Weights of a small mixture-of-experts language model, trained from scratch on English Wikipedia.
Size: 8 layers, vocabulary 4096.
Experts: 32 SwiGLU neurons an expert, a sigmoid router, a shared expert of 256 neurons.
Training: a variant of Adam for the experts, 658M tokens, 5022 steps.
Below are experts of layer 4 (counted from 0) of a mixture-of-experts language model. Rows are named router (the router's row for the expert), gate (a neuron's input weights, with its number), up (a neuron's input weights, with its number) and show model dimensions 0-127. Each number is 128 + 32 x the weight over its row's rms, rounded and kept within 0 to 255. Numbers have three digits each.
Before each expert's rows: a language model's description of what the expert responds to. This comes from a sample of Wikipedia text that the model never trained on.

# expert 17
Description: Double line breaks after sentence ends or title lines, heading markers == and ===, and discourse words such as however, because, not.
router:157131064089085200152126150185152094152122203146143141159096117104130148171134150116133147201158099164180133097127096115109163121117075149151078060158098141171187107139120142145173092125151119120111089129096130123133126105097189098150098093117134150100168157164132107132126148176105101088117089133149080118135092099173152145109172152170092133094177132117179118104108071067146181129194
gate0:161129147169081144167102144136148096116162207104102106120163145129114147030174162135137050124138151154161148103155078099142088146130117124126091128078099125143071143149117138119140141144091202193116170152112071129112171099151110170125162131115212117101135114196135106151131074142154077127106132092086152147122141124107110197130085117098182117099137092064081115136095116119148147111141
up0:155139153111114114091117172162142093152106167114122167106191051187136128136113121110110164179083127109098133137165083197135140134093164090122083074139147185093096124115089097064143084145181177140156147076124099106113152144165185150163156139138145098114156090139174094115153090148124098139093119146146123171085187126112163126080131113082169142162088153084155169069066127138107118115095

# expert 57
Description: Accented vowels inside Spanish or Portuguese names, such as Tomás, and empty dash cells in tables, plus pro-, ent- stems.
router:092199137112089143114155087071099160104129138055102125123193103149069103174125145089142097099128154143119134115133147086145181114143099164115130123142108146130108182058141134144101113166113069109106198107135117135105131115073127118148132082046129189138079168154159121115135094135089094106165062106146137135084137090107145094168147171149186149173136099136078127128193138136083136140080
gate0:180152117148118149150090142117192122098178168139095167135151137162131128090152134116127122115154164143127199105114128114146127195128146121058112140144120129140129190133118167069104057059141100140123098151141113139111095082114104151125204163109165151120163094163102134101172101157125088130146111068171160130082103121152043151050142132143102123116192136104141044115156165098156159141141
up0:120128189108173130175142134165099171069110119184130090129115122162097120102139113074174117118181135138163131141111013116173144101141159115137144082097137149175150083137112096135129152124126114156142142089122127120146053209127118113136131212071139113142145052139159133127111120121126148147089144078113097101136050116064120111170103121141061148135134129100175106110104144130121171092155

# expert 18
Description: Capital letters or short pieces starting a name or word at the start of a line or table cell, as in | Taylor, - Eerste, Yds.
router:174116151135138165103081126153117119083168087133131126173152160068205135086183169135094135136109127162111200112149117136099112112132126154113111110110141169131148178197147145109134142097133143138079163105066119114156141141089075131158163129196125133111161106072098112172105066080116091199172139141050104122126139150112101163057102131116157110146137104144080052118111130124082120104103
gate3:178105194175092135100129134124185139094115074143101063120126164085184138158167158105129098118151176160099118147076117147145102149126120116137149074129170151137099174135148071109105125121128158107068140135128145136068149157103135131177187097165196093144102123070137129156129134123175091156147132103126134052128146126181096173110101114129184054151132107149104118093105149090112127055074
up3:087115115118157115162118130110107112120139120159162120124125147139127167155189076112146211088123110046049106074164085113145138082096170149161050133159055069103129130160076169164149119081098133172141094118086145150129121077172127108114095140098126130153112159137105188085116164129125133100118132179138108170112088143121159127127092070098081145148131166157106169135176131166086130162133

# expert 32
Description: Mid-word syllable pieces such as ul, ol, Col, Cal in names, places and terms, e.g. S-ul-ander, Mod-ul-es, ov-ul-atory, Cal-cutta.
router:120080116197105146151154194120149089140107122105171122127091084075109174095151083141122131103157128118166100147084126103142151098147125139112112158104151149093106151133204162159139154227149160118100108121083128118133177135138113112148095094119113078157117167131119085199146049162120176088111149161095105156114090118111095068091130176140140107149111179104147098182188154097098172128164
gate0:184090088154102137136124106120181130116100203127206112109155145170098154083096095116187185168123112113137108170088156188095106146115178098067162090134128149131122133132101170158139106100216174109177145150140152114118102166086075146100126155119103082157134138105176122164107143184112082107190126162113141108128152097088118126099120090130153168148114122135148178124057141143132155175158
up0:128154154081147141108118156059107124084076110125058161124137091159147101153191092122106043104137124074081135070105099127135135140109067134116089090141122159091119124126155068130100121137081081093108120079146110163128158096139121125119103179137175113110171165141041137117143083098152128226076100092104140112108130136147077150154131149084161109145120159105156145108095111097149100085104

# expert 16
Description: Short letter or syllable pieces inside proper names and abbreviations, often capitals after M or V, such as V-ic, M-ah, PA-S, VN.
router:120146180103126155119129129108112135114128075089089102119132130177082129143123079129141142155152115152123122100086147145146170141178148139148187125155129130117172140103101113125175122121080145181055127130085107124149154063178075066141062127120125118075102050157152116104144154124087072169112198188060107185133169116155138099146125123164168112155160132102115071066159117132125079120096
gate0:171175159107184104091087109173148154103107123081094049139128153139100058105174089148141155155126095124147123134142085085140139153159196120151120112139190128118123167119114098153086175112139200141100194122104107156133143084165108148105089100142121121124098085137155112148131123149101107187183135118087162144091106105125061115102095133184137141127142123071107109135130086072221143113091
up0:170186177125114095091077080162131106148102128057132061143174155215108135127097066155175133147121123163134122136118077149143105133121184118157137156156086113133127145118075127129067132112086126180091172125120145128145181147138093077124108145071071083133076079152148082134128146122106078151186095124166158146149146118114134106145097193140164100177107120114087134147096110117169120112082

# expert 40
Description: Final vowel pieces of foreign place and personal names, especially -a, -ina, -ona, -era, as in Prim-era, L-ima, Ariz-ona, India.
router:103098118124144130095161120117135150081147150108095139096158113189192067063203145124137170186122129177122094129110065137160107162053110102155133130146192141103089145195059170112120110171126128172146147090125118105043104118180144125131149151136122157086091112122125135114156085170118126097111173076177104129098150173133078126146138109152115106114136153129171122158141179094165136080136
gate3:119087151150212096164121144149047154052164111100088142084143144167137082119196102122093163143085116147115128062123120138113110155059120115132193119117147109134167146121072132141106113159101138089131096150133100152115141173138103118082180165103100140114088110128153164132100149132107098081184185174172145105168111097085123137177122131136120095154081143141077126125064140115169161157077
up3:110091118129163139121091127163099152127115056123119128076102135181117162127146138089093153163086156131190096069086080066134069153131161111173173149124183055138083110141085181125150078114157118173180068151166126138112069114185124135078128122088111125124144105120172168133122138123149097106128107089131116157129159158161136106115175037126096155151094141093127111150106139138131176079151

# expert 59
Description: Prepositions and particles such as in, in the, on, by, through, during, near, up, about, usually before "the" or a possessive.
router:137114123106109104120107081116128165109047168130127145169142111084155121145111127135141109142151108193101105185162147112065134132166132149097111079114140160106109076075062172166171133097131142113132186186093123161165178182086142090154125144137126085098080090175131092160123114123125126130092125145147192135160056105137113139153123135154082106111072207071088095117082111074130142129133
gate0:150138147181136101079123103143155093173158114136131139149124107184113088113106123134133167156102133151132134169111131163125153131142157109147153153137113075133133124155096147116113107132098074110088179192140108087137140180129057086120119124064140131117165107073127079087201098120186088198138105091095115143142118077176095050113103088200112131146076130207140131111136168092159166108092
up0:128165116107134097180109107121112193057116102094113090104089190142137145127106101094176107190111107067084077154123080136151065065144125117146080098113190121101133140124223140146082100178104118122160097114102150125100175170155163116091158126157116081121151145115114163170062110153134100088198124127127092110138164160151121119159147143097099148136128117148102106130080084118110085096155

# expert 7
Description: Inner pieces of common words such as trust, pull, rangers, and media or business nouns like album, book, song, market.
router:133147167121121132139102082171125120118127112134103121119129075083149080137144112141051099135112102068148141131074156103118129144098107114118122102117129136123191083095130088112144176111061132157132102130192108153115096099117129097164191117125120120167145117125089095120128184090135162148120072096146097121139202038218214123186116105096127182122101140110103156110146178153111080104102
gate0:163162133123147049119126115159099096109131154157106114083170091167161062115123101125107174150109107119147172132142152065163158116126134093159137100147126085093136141125136090168068132089091152199093101124170114106143132109095154136124173170132101114130093211123129112157123208073155098089163083139085099100105154127144073167119128112130135082063127168150121119138145141148100033083134
up0:141145100156114120100170100187086109085111154160129108133175109127118078115128172168150063171106179128103138050104133158129045119125074132098108110119163143064162145087179154143102159116087164157067144125164086135107040123081086105147135112106137134123122161106081134101138155059118120150109073101078159133158115140158096108144073118142160158142107170129159133135116127150140053145102

# expert 51
Description: Place prepositions like in, during, across and within after located, held or moved, plus commas and infobox Country: fields.
router:096104160170093096137127115131108109096064112097124158096162134130125143151166148174152128115160136149127105153143098226146121128129134147150168076120094182151122106099056157148117146142100213117141171186127121174131151144107094111170098144123156155088100197085151107131073065157075094095104147141110156137127082151140118116157161105175178187142130148073124137124114133056179110164089
gate0:142123077104136109119102139153110114100057112146126135080098190140114122084137214171065133145117110204075075125136123084148152108092103106163164145151114134130062147116127106088047124128137178113116151134168119133097112054109133131110107128105159143111131106092126097132148089170133121142148163137081165116125096113214096127115155159190150121167192135138124201145160120077160159120150
up0:153096100102172117123119087135149083081081153130120082099151131100151135151118169138099089125110192121115105108143164178124123131187197119090161215151129160137064135159147118066096130136066152079077194122160144148118113108131079125115057142100091158096151126142129129179163133143127165160146107128078176101144107124124137107075115106112174106173194092141112174101131062110149128111161

# expert 46
Description: First pieces of capitalized names and words, often first names or place stems, such as John, Bar, Har, S-uff-olk, And-esiana, Henry.
router:111128085170108124184125071105140179115115119181152107182187138096106149118156186152096081119120092182155096139154135094116132163082142126100122069129132112182161148106089143138125143101113134147113228072134142101127106106150187132125185130120067182210112174114092113127121143136096112118117138132156129150170120114104140141138033125091092134055141142106115138131197130125161116130094
gate0:129169107092123162137111117092105140110155158149152083161073171143151109107133139159072111087094057176173055124088134086168102125132132133137119118106138105159121118154139087139066141148156170172105160111181087109145152132120129178148164103102124102183142124120144098156080121132179121062091117079136121112151120062068140183097111037082101118114120086194100130127088076139164133123137
up0:133121157173105085086135133123112114148139151118126133112141110130130140198085089155172184144143151137047149168126196088095109106144111185085109164105117085151078138099097160180125073113164095135138105142063196096134147090089123154145113156065116059091093147104163174128129140071117123160147206153126151127084199112118129100093122139180148095089134114139127157136158119106084096149116

# expert 24
Description: Consonant pieces inside longer words, such as p in postponement, m in Christmas, rib in contribution, merc, comp.
router:132163155127102140125132164157135125137083124128076128136122112109146174123169156152179131062146140127153136095053099118155145101171084133076126133174148102136140142085138126192122169106075099139110109175121169207095111117121157128086218136083159183132122104191151054168103138122161191114171119128107110069105105089155186107118126167141083137112146160101131059121117135103147176150129
gate0:156125143180150161138084102114175104137133121102045133134181128140121155103078141135127098130074093132107112152034159151119123215185185118089140123152086129152165166116153130107143103121062169136176094120125099119096138106110067165051165123062114128173120139135100076125128127182120098079155098072134099131156124134090115126144120131126064122097141188099147113179124112133100131157149
up0:134177185128138121133145158122155173154130073164093137114129066162142116095117135155111176136164136164175160089055108139151129131179085130139113138162102146118163152123095120110111153101086140173153115099115151161030178145111116111117215118096176171129179153170175126150156107153154089094196109072147107060149140107125164192212150145136121128117138146142127080116107125128140143110125

# expert 1
Description: First pieces of proper names, often a capital letter or a parenthesis plus capital, as in Xiyuan, Mallick, (ELN), (Bisiacco.
router:130063167146104100108109142177100198167159190105116151173126141124166150159109133133072188116119189187130152152142155072161077115112106110120083130094103137108119136090112130167086164142076113147143138155138119072176096137111085203146142100174119111182096148179055125120101137096115118125156173105114088185152154094116102187119103081130077141142151150125083139133153106130115163179121
gate0:124114141129128073144087141140164095178152135118129133111116098107137095112141147092135150158107139107084084163149179139120108087103116089145126061107108182098103122068062083150141100169064130112083108127146119080092100150109137163084109123107137095089103067095237123144176159133167098123111150095144118175113134093080133173129167098135103137079147148153097096093081120116192115201089
up0:125120110063161181131092116115165078152199128120137182138119124111107131152167122097110109204112155088095105118151165100117103067119137052112094128077114141090158150126092084145104083174135063110108127077111159131094134112136099170160122140129125093088115066088131140125165176114121122106141145124076087128031149133119107187141120134141178166132093119155132058109143126090125110158062

# expert 12
Description: Function words of degree, negation and contrast, such as not, more, no, so, However, could, them, often after a or was.
router:157135212099109158172127069093079143158121117198132157149133140097151136154084129083129129129104140101205123132180137112125098149091106153095163212154116155193136127117185140155112110155126173135086107106101148138157078087115090144108112138113119149118147142162089138138122138065128091125148093134159167133187155122112086152164215185111104086116156145130188108101152142094134196096122
gate0:194112127132139156130113084153125113142136104164076081126120137049176123125154123150108175111145081099142103100131157079200081143106157101138113148132127138100145138100127113080117080162086210153121046119176108131113102098096054153117164148088134141084103144087140150175127142118113113112212091095086078111134189134079146139125160168116124114080144167131134115175184113136088151147117
up0:151158088121100171123075071144184173127126123115070132102087091100113133093089152120124062106108108074130145133137086116095083105099094093088056073119135154130090116159113139110142163140140186144121136112145096148085120114084070099181175154164088123128086144090165111082166143092160166111095119085119127113148173163116175162110099114088168144120155128172191161138093113207104102142160

# expert 62
Description: Endings completing verb stems after oper- or prov-, such as operating, provide, and verbs like used, announced, appointed, founded.
router:114110056093148089100115119149078117187144111158115115114112125087051104183125113123124094142138132105136169105144191110165129161106117137086132118084179129166151103088121165128117065112095146152135125157163103169076080140176124132057131121164128115175165143102155154111166062121131136074120092104136205173178111142129114135059133084129108164109165176170133180093087129149077150143132
gate0:142115078160191084092129146158060149168204095119101157081151126131106134159101154077087166169106118100172159051137151112107119105083146125086134162107183131105098083129135100171109091127117170141081156120091075135142123105182124154174127143132131139127119118127151141108186024126106137081125101106146171189127165150157140128092144147128081152068143131132132132083130149086107170171153
up0:148128141178104081128198159102095145121145124115141136129141151081136079157026122137077102128136156095098143102125087079152097116076108128107087104116196167125138101151079143157112150099089108162191138082096075161094115102157087102079097177129176113128139102138126063125103062071122113145091124136141139101104153167136136115152170179116156122116135169155171121074107181132104120103191

# expert 44
Description: Middle syllables of non-English, especially Slavic and Balkan, personal and place names, such as Yugosl-av-ia, Arsen-ij-e, Beli Manast-ir, -ić.
router:110143117140066127096135162115132182097128163119097137137168172111086105132169086134189116162093160142123149119121057159171188107135169146128112128150207148106126142128134193142081142152160152143148152110166093083106143084169146167119119115119110188117067136116117197102153084158091173133116128115111113116109078119132105142065115129094042179174127085126167099132078129090134168156184
gate3:143139145165182103080092108105096108094173106171115096122141138079135091129098206091130123106101159083143152166138100130105129149129172089176114126074125111089137143114069140117122112079110124110124074158100151150125118116046099147117161149153176089179140171120136166119115175133117069168102137116199124115178105167212066120140126111128118145118092119058145107161122092105178129200127
up3:103120125080120133151140073166093180123102104125139183070079087148099182179109145136075163148148145153124132110159146144118113122052117124138109098113151136105104147103114117110132146072143149135090131122124130122133048127123171146144130083149125189064121124144163093157107133074138134114119139107175126071098199061112081188061181099116107166118171129122153202110179112146138174085118